Below are experts of layer 3 (counted from 0) of a mixture-of-experts language model. Rows are named router (the router's row for the expert), gate (a neuron's input weights, with its number), up (a neuron's input weights, with its number) and show model dimensions 32-63. Each number is 128 + 24 x the weight over its row's rms, rounded and kept within 0 to 255. Numbers have three digits each.
After each expert's rows: "gets" lists some tokens that make up at least twice as much of what it gets as of all text; "comes after" lists some tokens at least twice as common just before its tokens as in all text. This comes from a sample of Wikipedia text that the model never trained on. Tokens count by the router's weight.

# expert 45
router:109104102091108130135150153156175155160173105128169147147093102104102166097152105093107123131089
gate0:146181149123105136122170133121159155155123187176087152137103116168138120146148144109095141123089
up0:064124108146115109162130107144127080142117164142145088117167127126108115133125149131145092095157
gate1:115136083158107126124152105117101139115117145128137119115098156139124117097129135101125100132143
up1:140147086123175125139116088101142137104133114145124193145106132124132123105177119124102162118168
gate2:114100135127151121093130085136152123143150135120153176090146127102128117113147141112151107135120
up2:118095102146111099123105164156116143157120139103144102123137125157105103112149084120157114159156
gate3:162154160161156125119108127154133111186105135121114086145114126103102085134113110122090095135142
up3:139154185148158142096118131114163126143095122134142075138094086144073104121149135174148088140131
gate4:109170128116097133133129118150105136146161142128134081110046114113118094072145135159162094122126
up4:134169112130106135138128202102104152134136128120115100131128192135121113065121133152183110107127
gate5:190086079116119135142101140161130145132106082181082101139126101138130148122148104115170157144096
up5:135104156089090114116178109128158092106096166111143099138158161115123164107108108063133072115093
gate6:150120088096146108104164137156144149128099107125138146089132133118137145123127092145147118093099
up6:112129100094088107105125144149130152134114105140116166104130147114141129112157117120115120122139
gate7:117112121190141119096132105141182149122110107110102138101144121145130116131159135094147114116147
up7:097120133120075133108089148142168143071089133146137119141129137129093112143102171101106152130143
gate8:137127135113118115116145146128129141140135141116135168107150155123110143103108119141109107141113
up8:109148118123142130108117104088107120155099134122126107140171125139123109107140097102132108113104
gate9:131131153119123081112125102174134148178164096113123121103103109098167126166183108133113126146134
up9:055101157109177144140122151126114123141108100115154133104131143107113135107089124157147177110153
gate10:124159078142080115136142103108148137139122133109117151169150140112121134102114109114139133108161
up10:143127131141145111139143158139107185096104145111102123176118120135139123137135111161156097108125
gate11:134101113091080148099130120171134141125093103139108119127100157150126164156149117133159103145150
up11:098132149124159140129142149141201157168131120120139124157153107148099147138112120101127144121135
gate12:116115096136117133149126154182113147149156113076137113111126106157120122138158112156092134134091
up12:150130187116118108132135140121108147114170141139153101111157156086082146121053134125143098129149
gate13:159099146126123155145091102168136123163151108122117123088102154130112126100124116162120116133114
up13:152115132142126112124138159113143080133151158168139098091104135186129097082125125134117118136130
gate14:114152104147112096085094136122133122161101140147139135117096145159106134121106169095094141158095
up14:124125104135103106132127116124182092132158099159142130154129160166108161130099130133122091124157
gate15:111111139099097126155162139113172104116145154154133163131115160153119146092118075144144100146097
up15:105167127137109137102086147131143149139078144106141114101109118109139116135086153080130141138139
gate16:169144142154116112135111155095121110127134109175115155116117185107125164118127106126135112105149
up16:116146114119125150100113107168155112098134132154133095153137134118108126161126163120097165089154
gate17:130079141120157138134135116139102134136151128157110099114139127134131151127118148129120138110120
up17:138089103141139105119164169119113086121147087117149126137152110098138059103129120109140076133141
gate18:130076120137170168127129143179154134121165146144079103121151104092142125124109176122135158175140
up18:121151139141132152073118114164127117112179150107144108114116080095089135118113145093063106169172
gate19:132161150133096136137160144096141144150104125136160103150149103120157114093106101129144118151134
up19:097160149159096164179154086142098153128117137066104089082173080150107157124122106086127155093100
gate20:118113144125164088180145136086169134149138111114103145127143139143131144135166115119109101117148
up20:117100131133115120136119126139093145118123142145136108090115118136085119095149130091091109128160
gets: " |", " is", " ", " These", " Island", " Fa"
comes after: " ", " |", " 0", " 4", ";", " 2"

# expert 5
router:121095105096126106126157147172163169148156097138162150153106113102098148104149106102106121119092
gate0:133170096074112107118116098149168114131102086125100101145159090167168125158124122105123074139119
up0:139153098144086120143096124117113113141139140167157116129128102124135162149159110106104094096104
gate1:142132119145127154144127120120120162108170142147115117126160169104142135110141111118131139130175
up1:139137086131134131112125108138095133125109116135116154121107110132113126106143125147118093125103
gate2:110132108147104112121121157127114113106090149130109115153134110123142128119112095083111086138136
up2:141120093104134116167140157127112092117133106166149131156131152131141102132117124147127108122140
gate3:110149148102182122170148157141137099125186115112124103120124138138133118107110118118139093089131
up3:088145124127140135104125102151087081137167073137155106095135101110097151136087147105129110164116
gate4:149148110149114098111118165160122148117146107146147141142111137148163141136175116139130119096107
up4:113080126138120122159142146083150160125132123113115144151135079142130128193116136144101105149121
gate5:106113118098144158112150089151140077139126136111140114132124157116159139120092103129116145104158
up5:123142129132117138084116127139097113065128104079121148153090145143133145130143088093142117177162
gate6:153127090148130084145134142143140133135118123161070109142118146144143157153131159138111063128135
up6:129135115193116127128147119189134157142103113104103133163140137128098097122110118107139132182108
gate7:114155113131124112156132165141090129112121092136111133152120151111161181120166129150121114124111
up7:138089148168118169137150152101106113089117105081106162142115126086119165112138161141143155118128
gate8:153116114098133163141148104129149113137175179126140139110124130112093134115088171142129160128156
up8:112165160117130115135154123119092120159145147138141092107145143098132111126168149163151113130090
gate9:085148147110147115137158106126131105135153118161135111147106102187172088164114121135112147165154
up9:121120106096116131140100145107077141124121161117138137111122123100132112135113113130109132117138
gate10:153110139082100176082094119111111114123171065142139129112131116134109128121092105159097141113131
up10:104156124102103118113093163101144120120125143116073103105119124085135166094137121162122108134156
gate11:125147104164111131129111087118159087116109127136152172155119137097144126124094125120118151136114
up11:137146092129147096116136155123161113115085085109164110116072160093179120124123102146125156095117
gate12:107097124118077137114125126115107092193159071104157116120070144119150168118125124091117131108129
up12:142144114093114135142112140108116087142124144130089103169112094103115118142093101165127107128099
gate13:110167156137097126118152129186149119113137125155113131138116158150192145147118127140093098090102
up13:146127142131127156151148155150134140132151097116138148151162138149111180137109138108104144132119
gate14:119104182171126146155117122160193144149098134122153167059123094132133100098076153130135115169112
up14:134106090102131115091130169123094099126123136112117111147128160065113125093163136146132132113124
gate15:112139136086110123138106152142153141132124105150130176111173126155160137144151134132138135129079
up15:163128133133125153135147108080127133098083145103132131169098113132097136095122099132133092128168
gate16:082128121129157142162117136122120135100109150150123136142146172095148154124109154131130144116134
up16:126102162123153111119123106092138117087135085122101129115129141159149114136098140143134099135130
gate17:122084128114122136104111112108138145054094123177097116133112142121149136150085179115096163084164
up17:161150133109089099141148106133116120102124142079164109102105134136118162155093137142143122162119
gate18:176109086115101143091171116155109114143091140135074098120150144137189148129137099127155084111148
up18:110098129133110144122171150134093125112163100107115085132138110133054084085119117160094162110142
gate19:117112100145126101127175141135146122142114118101175139060174137117151161174139151141100097132186
up19:113142107175127146140134126165131168133104105056145137171131128151116140123103117128113087152133
gate20:115166114162146163134098162106105154110126110143119092131139156123124142088139112114159145143072
up20:132110135103129116151140182152112138153126175102125142153176106129121184122122120119119155147154
gets: " $", " new", " and", "L", " L", " different"
comes after: " their", " a", " his", "s", " its", " with"

# expert 17
router:111086103114120116110155157159164168162173103104162154146100104124088165109143093110102123107096
gate0:121137116106089145121117160127132110133117126135135155142127125111086166104135193127114086086140
up0:101118139076155137121108139066155090125133144148106130143100101142182124117148144124127132132128
gate1:128114124134148159086157123120187108126113121115129111104120103127125146099137112131101181133122
up1:120102123144115125139145159139091113127135103141170112143093095139156120097130118180145118078139
gate2:143140155069093107116127111111117114144166119147120117095072137091170148103115083157139114100124
up2:131108129099136177151101139144143066114127129096117132101117143115115116129099111104171097086176
gate3:146166124129122137151094127142102137154148145160141156089156138127135108117107158079126069080113
up3:127164141151172127106132119112127099128149141107113149132128112166120116150091121127170153148155
gate4:143087123117145132149135127138151113165140140120127132113095161165146131150130092123160136126093
up4:178103117147111107116108126119127156130109125131147120123110144115113125123126083108109122114094
gate5:124074135119121120177125108125116109145094120095122141105147134102122097156119062141135105167124
up5:160130116143101134120168114161169134173128092136121137109142136160107119154135110105160124124112
gate6:141074106207124140110126137141122116153124128119108156091124163113125079138115135113149147138112
up6:126170142096146169138122136083152119130120131118103131145113120136151108119145096141096137130127
gate7:103112124164130134151141144158116103113162069107092140136157128138142153162129111116131112090126
up7:148136082103204134151110130191105139133169162135127124107127158164117105127144115117068109126094
gate8:147197101116157116154140111151183136151150129124170117123087082111131181155102094099115091113143
up8:135136161172131120110119134130136119160143160070164138072147157124144148135110151168159170154088
gate9:145128113101097126150164096154127121114159110121183112127109108125165155101092101152136124154166
up9:137134111105122094149125133129141086090131133135158171139122123148189092143170141140123097138109
gate10:112124152146102140151111099167122113146209144123110124114140141188141169129136124103147170136091
up10:141106113112143166136126151118103147111101153125137090132085161116127110148137130157115157150139
gate11:104141117126157117148121106108168122140138101085126113160141115129108128146161149104126139132105
up11:156082144098131119103103165139070064130142069129139173130111138131149187153159102115102138129131
gate12:148146093128129155154135124145111117134187141126141123076162082148140146111104133142121133139089
up12:129134167125117141133124155110109157116134086198203086121187142095130156145154134098097132138085
gate13:141129109126115155131128141099139152103135102162110121132159122141158171107153103104127119166102
up13:080134152138141147101137155102101115143125101128102104155133149121142133125146163090116193165091
gate14:160123135167137111137133100132137098148137104106112161126108064142129152099177115102156145120132
up14:112134109145154131072181124123151125110161123161166154121118083136140157158111101107113112137131
gate15:159134133132124116164091125152106126127114116145120120145145116152121142147144119170129139096172
up15:151170133167120152124147141160148155160154156092119133163113089150153139116085158117130080108154
gate16:093122146128086129113133142135112166148115111141160113128149146152125130141090110143143151121191
up16:119087135147128121138094119126075115169165103106081139156132110150104124144158096134113123178135
gate17:123148098126151140109128133134174138149135113145123120138115107168128128088154146115129120118164
up17:143134129067127104150177125131142140131161146155149175139150164113124067139147146114131105135104
gate18:167134120118156122126116102100160165115171084146156122124147181162151139114149110139101146129130
up18:109073110123115147159121152145077132148104096171108167133116107125122169101100127118139087130144
gate19:130123115101131097150093109130120122126135118124114136104111142119153119143117156150136143104153
up19:102152133144161136152195086171113143179097126110174126113133159151111110129096110113130125175140
gate20:093116108162092126156129152146152136148164130148096142126137145132099167122107138094116149132088
up20:171104145151123110134165137155154232129167118108126105107112140112142104131144147108091125084147
gets: " |", "\n", " 2", " that", " (", " 0"
comes after: " |", " ", "a", ";", " A", " 1"

# expert 37
router:128106129114091139081114144151132142138155114077119135153142130114085136137166113119116109070131
gate0:134159124139116108114141154097141119108110139112117148131139110104122150122179153145108122122133
up0:099140105123170152150113139118162099092150090123101112071102101122142151160145123131138122115122
gate1:133128118132133097151168103134142090117128100091102107138080142126098144144126127086134077150130
up1:155101107105151156136162157113151166110149129175120139118113115138122106111107114085121181102089
gate2:154122136164093133111144111132105158100136119129109117147152117080140137137106123103142118107143
up2:120146143098122142102137129131135118117109145174121113151113136171147145125136134135141099121119
gate3:117126173153101156082138096119106104144154141147102103121170153146137142139144149118171137126120
up3:093139100109165176146094128118124123161104089144146104086121152147123121113115088159133111083085
gate4:168123112155100143144128180153123170090117147113131153076117115134178163082118106113111118139123
up4:150137118127158163109153202142168167141118121160136072102091151122123129120116126105163127112107
gate5:133136098128136134125119174173103141128156138123122109146183149091125127140088099133150127061146
up5:121121133142096111126119118124175120157096108124114170139149127096122156155110166107139149144137
gate6:163116140124174159098123154141127137113155127111149142101107132116121109135169128128138152166146
up6:175156098116148150122134133124152117128114131124130118189122111135175123157178137115107164134137
gate7:122149162130166081108124131153124116107131126122180120146135155141108138073089128080135137090110
up7:109173206131154071092143111105127123133122114136120143145170128090102127157139133148139105114123
gate8:179134143134201183132107131149157146130125135150120102131161106110092085143129125104149110161134
up8:159146092133145072153151140149163111138148126139116112158107117099145138133150108090139156097152
gate9:118152113120119120088095163085080135130171085107127140141148145163139139085125150131137162149096
up9:163101140105140085122149139136155147104152127091118145110162138104119126108118134168151117141118
gate10:137113120144138118114125088142141104123145193100133167147136112158133116125115146147137163139140
up10:161149116112158106166125116117143134173127102131102128151118140084115133106111171108150161136151
gate11:093103115125158114113163063154167148113126113105119112106133121086112135181121111126108116172139
up11:107142113101075113101070134147123105143129121148126110127146113142150122147165114154131148118134
gate12:114127117124113125155124107124122136074094133083146138116110155136149120152149143148130150149111
up12:122097117085138083169083120087137142123115158122118111137153173153130165135154157145157107114111
gate13:117130103131133106162155179173097118112116132128103105101113152090107169143160103171088099107143
up13:119136127090165123149086138155114114154106106103158108099093119113113130125121104170095089114120
gate14:133088190132151135133125092142129139165135172125143154136135114137068126166095129106117091095145
up14:121142120128159130122144140147150147111111097158111174149133122101166116151105123109148120152082
gate15:123122159136160164102092113144158133115146121124115125121138127114089131083119132161116188132106
up15:137124163136159135097124138115147111110083094071112125157130089141110136183144118134098116139157
gate16:118184149131156106157140126110137123102152146130137138137129178124151124107113138101108162076118
up16:126135112131090114148129150111163150132111150126094150116168097168122129180113124126051132151140
gate17:151130127088188077161130138128163124125096081128134139125153095095134118144112134113110136087129
up17:173095172149090135128151107106112133132129191134159133136099110177125152158167108099073108178132
gate18:147133093117143122103113121180115152117108128104113153147141133124079113119180103124116143115089
up18:131121103143115108114134128106102094141152128125108131129148183129147175116129150124131132118169
gate19:118152077137151120140138144145119112118162137135193117165143176101110143069144133147152089121130
up19:147113157140166100145137162117131143129132168131143104103144144107126121106173121138125155116143
gate20:118126124095126132153110170152132099106111146114141140148165155171130171107129104149130144090131
up20:132154063112102094125111139119152128130138090102118155106131121127153168143108122093123150198121
gets: " was", " is", " he", " are", " were", " it"
comes after: " It", " that", " which", ".", " it", " he"

# expert 16
router:133090099110129113118154163168149147162151097141155151146108086099098150093148105102101123132097
gate0:116098151086140095129156093137084155138139108137091116104106082118126166135150178098124118153105
up0:112103098139147119176155124126147149128145109151137124137118130103172138130095162142085107113130
gate1:127117122105136102109117173103101138091124152159097140133159120125128104104144125138104109120136
up1:120124113130103128123090111135167130119127098145101106145165131126090149114144093158128129075197
gate2:131136165121098093120126121178081146098139113119124099081148096131121070106115106117105152123146
up2:152133167115136110107097137121123130155105108136086151128079158129110115108137115152116137154080
gate3:124131105107140133145124095136105147147131105107158127137099115132139138127155129090135107100137
up3:139121147123083161109130119129103133139099148107139085146118111102116153095112150103165125090095
gate4:137157159133141090155128113128142089122138113091145126146123163128120110151124100116138166062154
up4:132135104127126137083156109104123122103114172106113107153130068110133128095197119150076138134118
gate5:123107155171099127112192141129134099089166119127127109138104104150125146157130103138121093117120
up5:139138126129150138127135134096137164144158122095169128134158162136138113169152119078134120129125
gate6:142093093135114111157131143108108147109068127134149118135139151149144110064136118091130100156101
up6:154161106167112104160102080120132171130117164141149148077140146108135112134067094150155152158127
gate7:146104115133132124123127127144096129133149157124119120156147127043120114167157113144121148096120
up7:051116123105127141138104155113147120099127119093136141120103119153067135090179152118108138103134
gate8:145130113152135121101136110126149112079144089124162092123128103113134120123141129170142083101166
up8:120100138135125156139148161096143114129102107115100134154109103073093113116117126119101134171146
gate9:183118158110107082134122127102152134127137116127162099125151138114133142094124144158132110105094
up9:147124122121127114125130100133107174088115101071124123158101138134173102136130154128120127113128
gate10:137137129168171130143157107099172160128123086126110120139143106116152108099165077099149105121124
up10:171130115148114132110162148132095079121121070148158164170140112115128142096119125108120139123087
gate11:142115134104168124140179102070134105133048109116118113154118132125137119082114163103144119135143
up11:150097113112125126145139132140156129148037160135117132136088109103153128119112149125125138176140
gate12:139101120136155102156168109125179161107153150131173132082076109118103120126163104152144118114156
up12:158107127132108108127132112103075126130147140136190131129143121101137090149188121136124151146093
gate13:146119099140066146152138145134145124127118091114140116084135114139126100161135133138127133116088
up13:122102100123139120083118132105175151096108131175118146163119124077134105149148161103188099152125
gate14:130091176112116164115139119123114160108141093146139099152120112093161088103104157078136133123147
up14:139113135107114122113125099139115141157119150135168098152144151094122156144152101153147135130090
gate15:164121139113100114145124100097183114132129164106166156115137108129168119152187101170138061118105
up15:125092153134094125140101131120165150130114135073124136098106102161146124130100093140160106140153
gate16:126146156153163123144131125135115130150122126102103120148111138121167147152130138134137110111064
up16:109175114158115170136146126149157083167102119143104092161129141113089179179135140136141105139138
gate17:171142134120128156121138149118149126159095137064175128160116134145133141116148129119172140138133
up17:158160117133142143145123161107161158156068173081161116151099149121129144146097146130127157138145
gate18:091144116113095111135132155124151186150124100158081156136118156077119143114103144152111123102148
up18:146123163124140115136136151094152153099137094099134136088130119132173125155122158116144095123121
gate19:124132160104123134137136146128120109122113139058144131103172115105101124120159142150105138151147
up19:116146112142116109107082118104150147163143113140123151168111154152155121142121119099145071134132
gate20:118110133151107127120119114141129084114134157090124116108149089114103128178086093115086122107146
up20:124155099125118120155121132141125146146134121173093158144126134095100117118129105132143111151122
gets: " ", " election", ")", " a", " (", " age"
comes after: " of", " \"", " in", "\"", " —", " is"

# expert 15
router:130086108104128112111152144152167153166149099112161150146099108108102165104147105103108117128094
gate0:133125138134120138120148124153142141127105103097148161145157124116150131104131126138108145163152
up0:106129145139077132171154104111099116100192134139117140107145139166123102123161080128106148146114
gate1:112117130117149133136107117129152152135178169095133141164114132113123126111133110155133129145084
up1:133100149127137088106114147146170167095091118161162129158132153094095167148130132097146143152173
gate2:109103150128165096145117127101150162115120092112146133098095157103138101161122085143104124129145
up2:145165148111192140139143092131107128149110111109141120105134111121151120130107121130119122126153
gate3:137088163103161122077096127115198137112125159132129126092122113138102146129120116136131090122119
up3:118108179106131123135105116078121164142152110129114118155125112140167106114120148117150158147097
gate4:121127107128127142123178099116111142116154098155134134113111132121113106094114141154152111097139
up4:110122135134122128142149160171132114145155173095103118081132190145131159111106106133129101142092
gate5:134118106124092103104163090122167100146158162091185134159076098180097134084135131148094125114154
up5:141156137112115105147099127095114121122118102093164147115146110114096068156133096121141124130138
gate6:148120109136120124145111159132126164135151184119103096089128126127166098158129139158110102141095
up6:118141123095118145109118128093110131136153136137099097149106165137136164151075111178131107101121
gate7:114138127125106137134096129116126126080102102120122131116127189157114142162143154155124101122075
up7:124120076122120106151089142115123098158124138125140099132125121160126145099122100144093165135137
gate8:121135154151104139176122129119121155143123155153145134142120117113084063156167155104119123117132
up8:156161117114112117158124140130128176133128123086126110116130178162166076126106128105115153144099
gate9:132087138148123123143152139199139132113131139138174109114104131160121123109173121115152135162137
up9:160092135136128155133137164119130108103095119134126120104133181111165121118163149104169115111128
gate10:127103150100115117123142146142114094178084116158150124170081156112177171109108138103174130142142
up10:160141172133126134148115097132116168127176156153103088180118105117148143146147105148126127153086
gate11:103111132170099111139126158084101083129124146142158098128101135152108144127087129111149134082159
up11:128137141079120123093160169113117102129122152147142151143098162150151132149119149101086105157094
gate12:148105147167144145146099097080141117095145129105109131115131139130089152159115080151111142138131
up12:105107100103136147093118118128120173145117153140160143086116109148148061119125130129134100181120
gate13:099168099106155111134112123131156173134147168092139129164142123146111148119150131137124118150171
up13:150138159144171124087153100127084129149115106104126075118168121121102091132138176089133096139105
gate14:136132109159120161136098108151141143136113131121125157147130143095182099122123129125141135120162
up14:170103104122103137147092149184149121102156113109162144142103090158147143145033148145153158083119
gate15:139084164154106158155093075142127142138087115123145102098090146122153153125116142120113126124135
up15:135104130142170135129096121142108135085128110107119153127140125127109117138091150113147108110147
gate16:182120132117127097096134120110142168148195076096140140124113135119115117115128114127105105164128
up16:165129112155113141143154127135124185158131142098147126108089154109111094168157153111127143149133
gate17:126095111159114133096115096162142152104122115115128094151145103059104112107132102162145139149158
up17:163117115137160110118126162115145140135136100148166136129126140138108137128100150121153156121116
gate18:102091118157102163111141118130151127108126159165140112149093115111137135094162102122121083157146
up18:102109180128130163096136127145167085107101143095104101128153143159145109122163158158116131109118
gate19:148124112127145125146173150105163128129125120162133116138129061094143107120171115171135134111100
up19:169110114123107128101137141101167143164095157164140103138114076123117143124115140179132128152100
gate20:100137124069125096139086114128137103134120122115128154113130082090122152133143138087149147112151
up20:092155108134096131114124115158137112133139105097132146130138130081142148149110162134120131166134
gets: " |", " which", " was", " made", " 5", " where"
comes after: " the", " a", " ", " on", " University", " Space"

# expert 6
router:149074146118089132125106128137129131136159106150126139118130095136133143102123133119096118132134
gate0:123103100111107094131112124107152134120139150150156113121106145166178127101175139096114131099150
up0:137128097143117131112119168157120154158109124105141124132131084095128144138090133176136114146121
gate1:129131131161109110112093123123155149126158111111116128147146128108082107141112130177157121075114
up1:153121094124116134145144162139078097154119160165116098122124113134134085148122145102167117159134
gate2:145209134190103108144137150141058115134109161108147100124091182105127139118098094141150149128125
up2:148148116166115146181122142115088068105124119092161111100108113098129116128106114113118152129129
gate3:149130123131108123112133099087122114172154116152096092106126098149175149143144121101149131113151
up3:122129114141130109116146136159118102164136113106138129148117128097147140095133130144160125150124
gate4:133202132145146116122139073088166115138114136118133096157134103145135154151120119116099114136102
up4:149123118161159115110083106110086129125126164147138088065174086136127149113094166092099122119141
gate5:113126143113084109119081121150143115143164114114109105140113146114146156113123136080116153134151
up5:160156129135141080125149153089141093143160097131105138120139106148110125152124140119107147150077
gate6:120151138167114097106090110143119134130113118125130139135156092193114142104094122163128114081081
up6:140147109164142113110109137110116123084160102102125105128144083140135091163133142103100109098137
gate7:157180134105144152121134116130081108121146085080097150139146136146117139108112104127095122145110
up7:158141137135123117109108139146119123142145146151104131091112115142180115130162138126148148101159
gate8:102120117127084159091117128114110109109134104107093155144124198129096121115126100136132120120149
up8:115130119133117165111124140128149139139084124124083101124151143112221153137129136118165135140100
gate9:118151162126096158142126134138157132114163144146137089202165100140110097115117113137175098118144
up9:090089108136136129136104150151144137167127125139121152103118130139133156099163088104121144146119
gate10:108076164111105118138090153179132144155124147131102119137109106080128120120123152125123127134138
up10:078127097091150100123142106177126120094122085108113114135140143140118151087143159150152129155161
gate11:119164124131133164085153117105109131120117093105154083091125131147127106128107134111118134080120
up11:068106129148168131116184094115097117106085123178159099137120134108092117112142095130099108129128
gate12:128155103137106096145100121176166162135085120138143147108119129162135148103128122135146101117092
up12:152126154112107195150139099067122098161191149137129116115152091151109119128129158142070141103179
gate13:111100127136085142143101072136094130145134129120152112132133130110147131065169122153085116147144
up13:094132120122156141104157110142150125156111137119152169130147150124087103111139157090134135206116
gate14:122118114115130168090147075085122159111072166153105097164133148161137113070138115119161131101138
up14:105091119126112148111131079098117142098124138103085101158172167121083147104138082092160148123146
gate15:138144153144085132151112137165110119130128148136138107144122134157075148171161109091116096115157
up15:130144126147149154125143139116141134115143086127154143093123109115126101115104131080100127112086
gate16:124127146113144139131160142113093102160102059132113156162127152134126154135123123058150091094139
up16:140128137137106098164099118124184106135135083141112110159096139131120151115082098124144101124158
gate17:132107093143196121109129162182134115147119146128168146101127140133153104133126117118139134110122
up17:118130146122128110137145118124153105131158095122141128124145093140135122120093152122186176149102
gate18:053130155129100088166128147118160163137141111114118099155138131118140127136146135155110115143130
up18:124126147109098147152134116145114124136094137115161118165130136139160102137174113140131101126100
gate19:146102118109098101133112150151146101131152176193125136170151094151098122130131147124115125130137
up19:137082070129122103116137161137144132095096141170144141154149120094121098113152122098118124126112
gate20:140101150130088119115180141135131109108123144127137132105167082124147136141107115139092179139089
up20:095160153178115095137111123108142101134113136132102114196103150110093125106114179118180088133169
gets: "\n", "==", "===", "====", ".\"", "\"."
comes after: "\n", ".", " |", "==", " =", " =="

# expert 12
router:088123103108137148128100140149161158143153144116122135163113104136122152073120130127116147109144
gate0:139124146103093123121130134148127102126175140115078121146112146116134135126168132089147086123156
up0:136094129120120130148128121088108138103120150139113117172109146116144147117123105112124148125138
gate1:112142117098161127108126146134121170153131134139114103145099137100098128138121140129111138122152
up1:145121141149075147168132113190094169172149125126151102120123131107140142122119148116134108090172
gate2:100099121141157112107096118087171123125168173165147106135140123111135155165129118130128137081137
up2:166109156120139149119113154106139131151114151154125131129134140097155127101145152182120109114126
gate3:131130110115143105071119114084157140138141129132129114137138129082089112124126176144130097124162
up3:084126105161093171192088097137133136138100157103113095112142120107124158163136117111138107162116
gate4:117126113135108120172134104128151099139156134182129143140126121128114099141156149142155131142086
up4:085147073133121100131155162146069114121125110102118152160132146152061151121059074146117111159106
gate5:149140076116158198129137103134093132104161103129118103125174131112063106095141117114170147115119
up5:162144102146129195127140084142103163096155146132118114160108106141119134139151116133167164132155
gate6:147142132113108103120131078161148125138102169118144155123110169106167108119139109149216133132115
up6:102148165140117095092105133098093114169150099107157115140149148102157094108111132135130122115094
gate7:122128142121127144120091093130175135132143152130117134186148177129132110114129190125141145169094
up7:041134102149185128151055133134113171129120146122138122116121183108108100139120120185142114144124
gate8:136111109151100108105170121114117153154104115129114123142153122126119185087096116116117130141175
up8:127143122098128112137135140130128142139138149100147144124139140154116159126094144108151151147116
gate9:161126128112106167089111117180180148134118156086114112181169126107083152101127107113139139118102
up9:158092119098124163092124130126128119139114164099108148138144120117175154110172076109120116113130
gate10:144084147171145155133118122130113145148125144137134138175094130116128083130094125061156124107154
up10:096086087092094116107126125155136139122118127133107133125099127145067155139066146166113110137116
gate11:134142095126153124134099107155130139107169091135116141106136159065131099134121151100112139140121
up11:102121164103095129147190136135114122121107134121131146114097141132118145127136089126122115137166
gate12:099161129147156127118104151129090139123156145151128132158133109124180167133110121137105152139129
up12:139123093101125163111122139121140156114142132140075137107127095108161136156097095095096171067141
gate13:122079109149094105157114111166120145136127151084150136099130124102133161167143074117117119095079
up13:131133152053156186139128109091129088130145138182136127145145142129157133120106147114110147123150
gate14:135108148156163140127135108093120161097166123119090097124110098079095135112099089130123099134099
up14:145137145132098089096113129170128116134120127105145140126112155120158101121176148078100127136128
gate15:105084159120081108104060115131158162102163136117148094158130128155099140087147152115109133122145
up15:165165119122121127175173140115152069158093146135093126132135096133134142111156086137131114124124
gate16:111150106132114150079140136115143111121100119140092149158174116150127156147119139117135125118114
up16:130114139141177101128123119129125084155138106165161151110146174129141152134126107083142102095158
gate17:129141120170141151118102092128127108115069108123125120109187171135104091140139172102124148077122
up17:131151145134123114114118112123120101091135103109141134125138131173095164152126157109133130157114
gate18:115113184122116060118122083194149149107149152102139135117118151145146127116149148168119136078149
up18:131111092128157141129140156107123118168090108111112159130126082077139157132135102130145129168109
gate19:087109129109073081102107153118143137203150168104151119153102116103133082154130168082127112074106
up19:154140157132112106106153133101140139131135128126184134148139179165116112108167169088126151129129
gate20:096141131127129164166088108117142093134138163086136119156132138100085137110112118117109093097149
up20:128149074091138133095111126169142088142142123134116146093084106108117137133130150153136092168155
gets: ".", "\n", "==", " ==", ").", "==="
comes after: ".", " =", "s", "==", " ==", "==="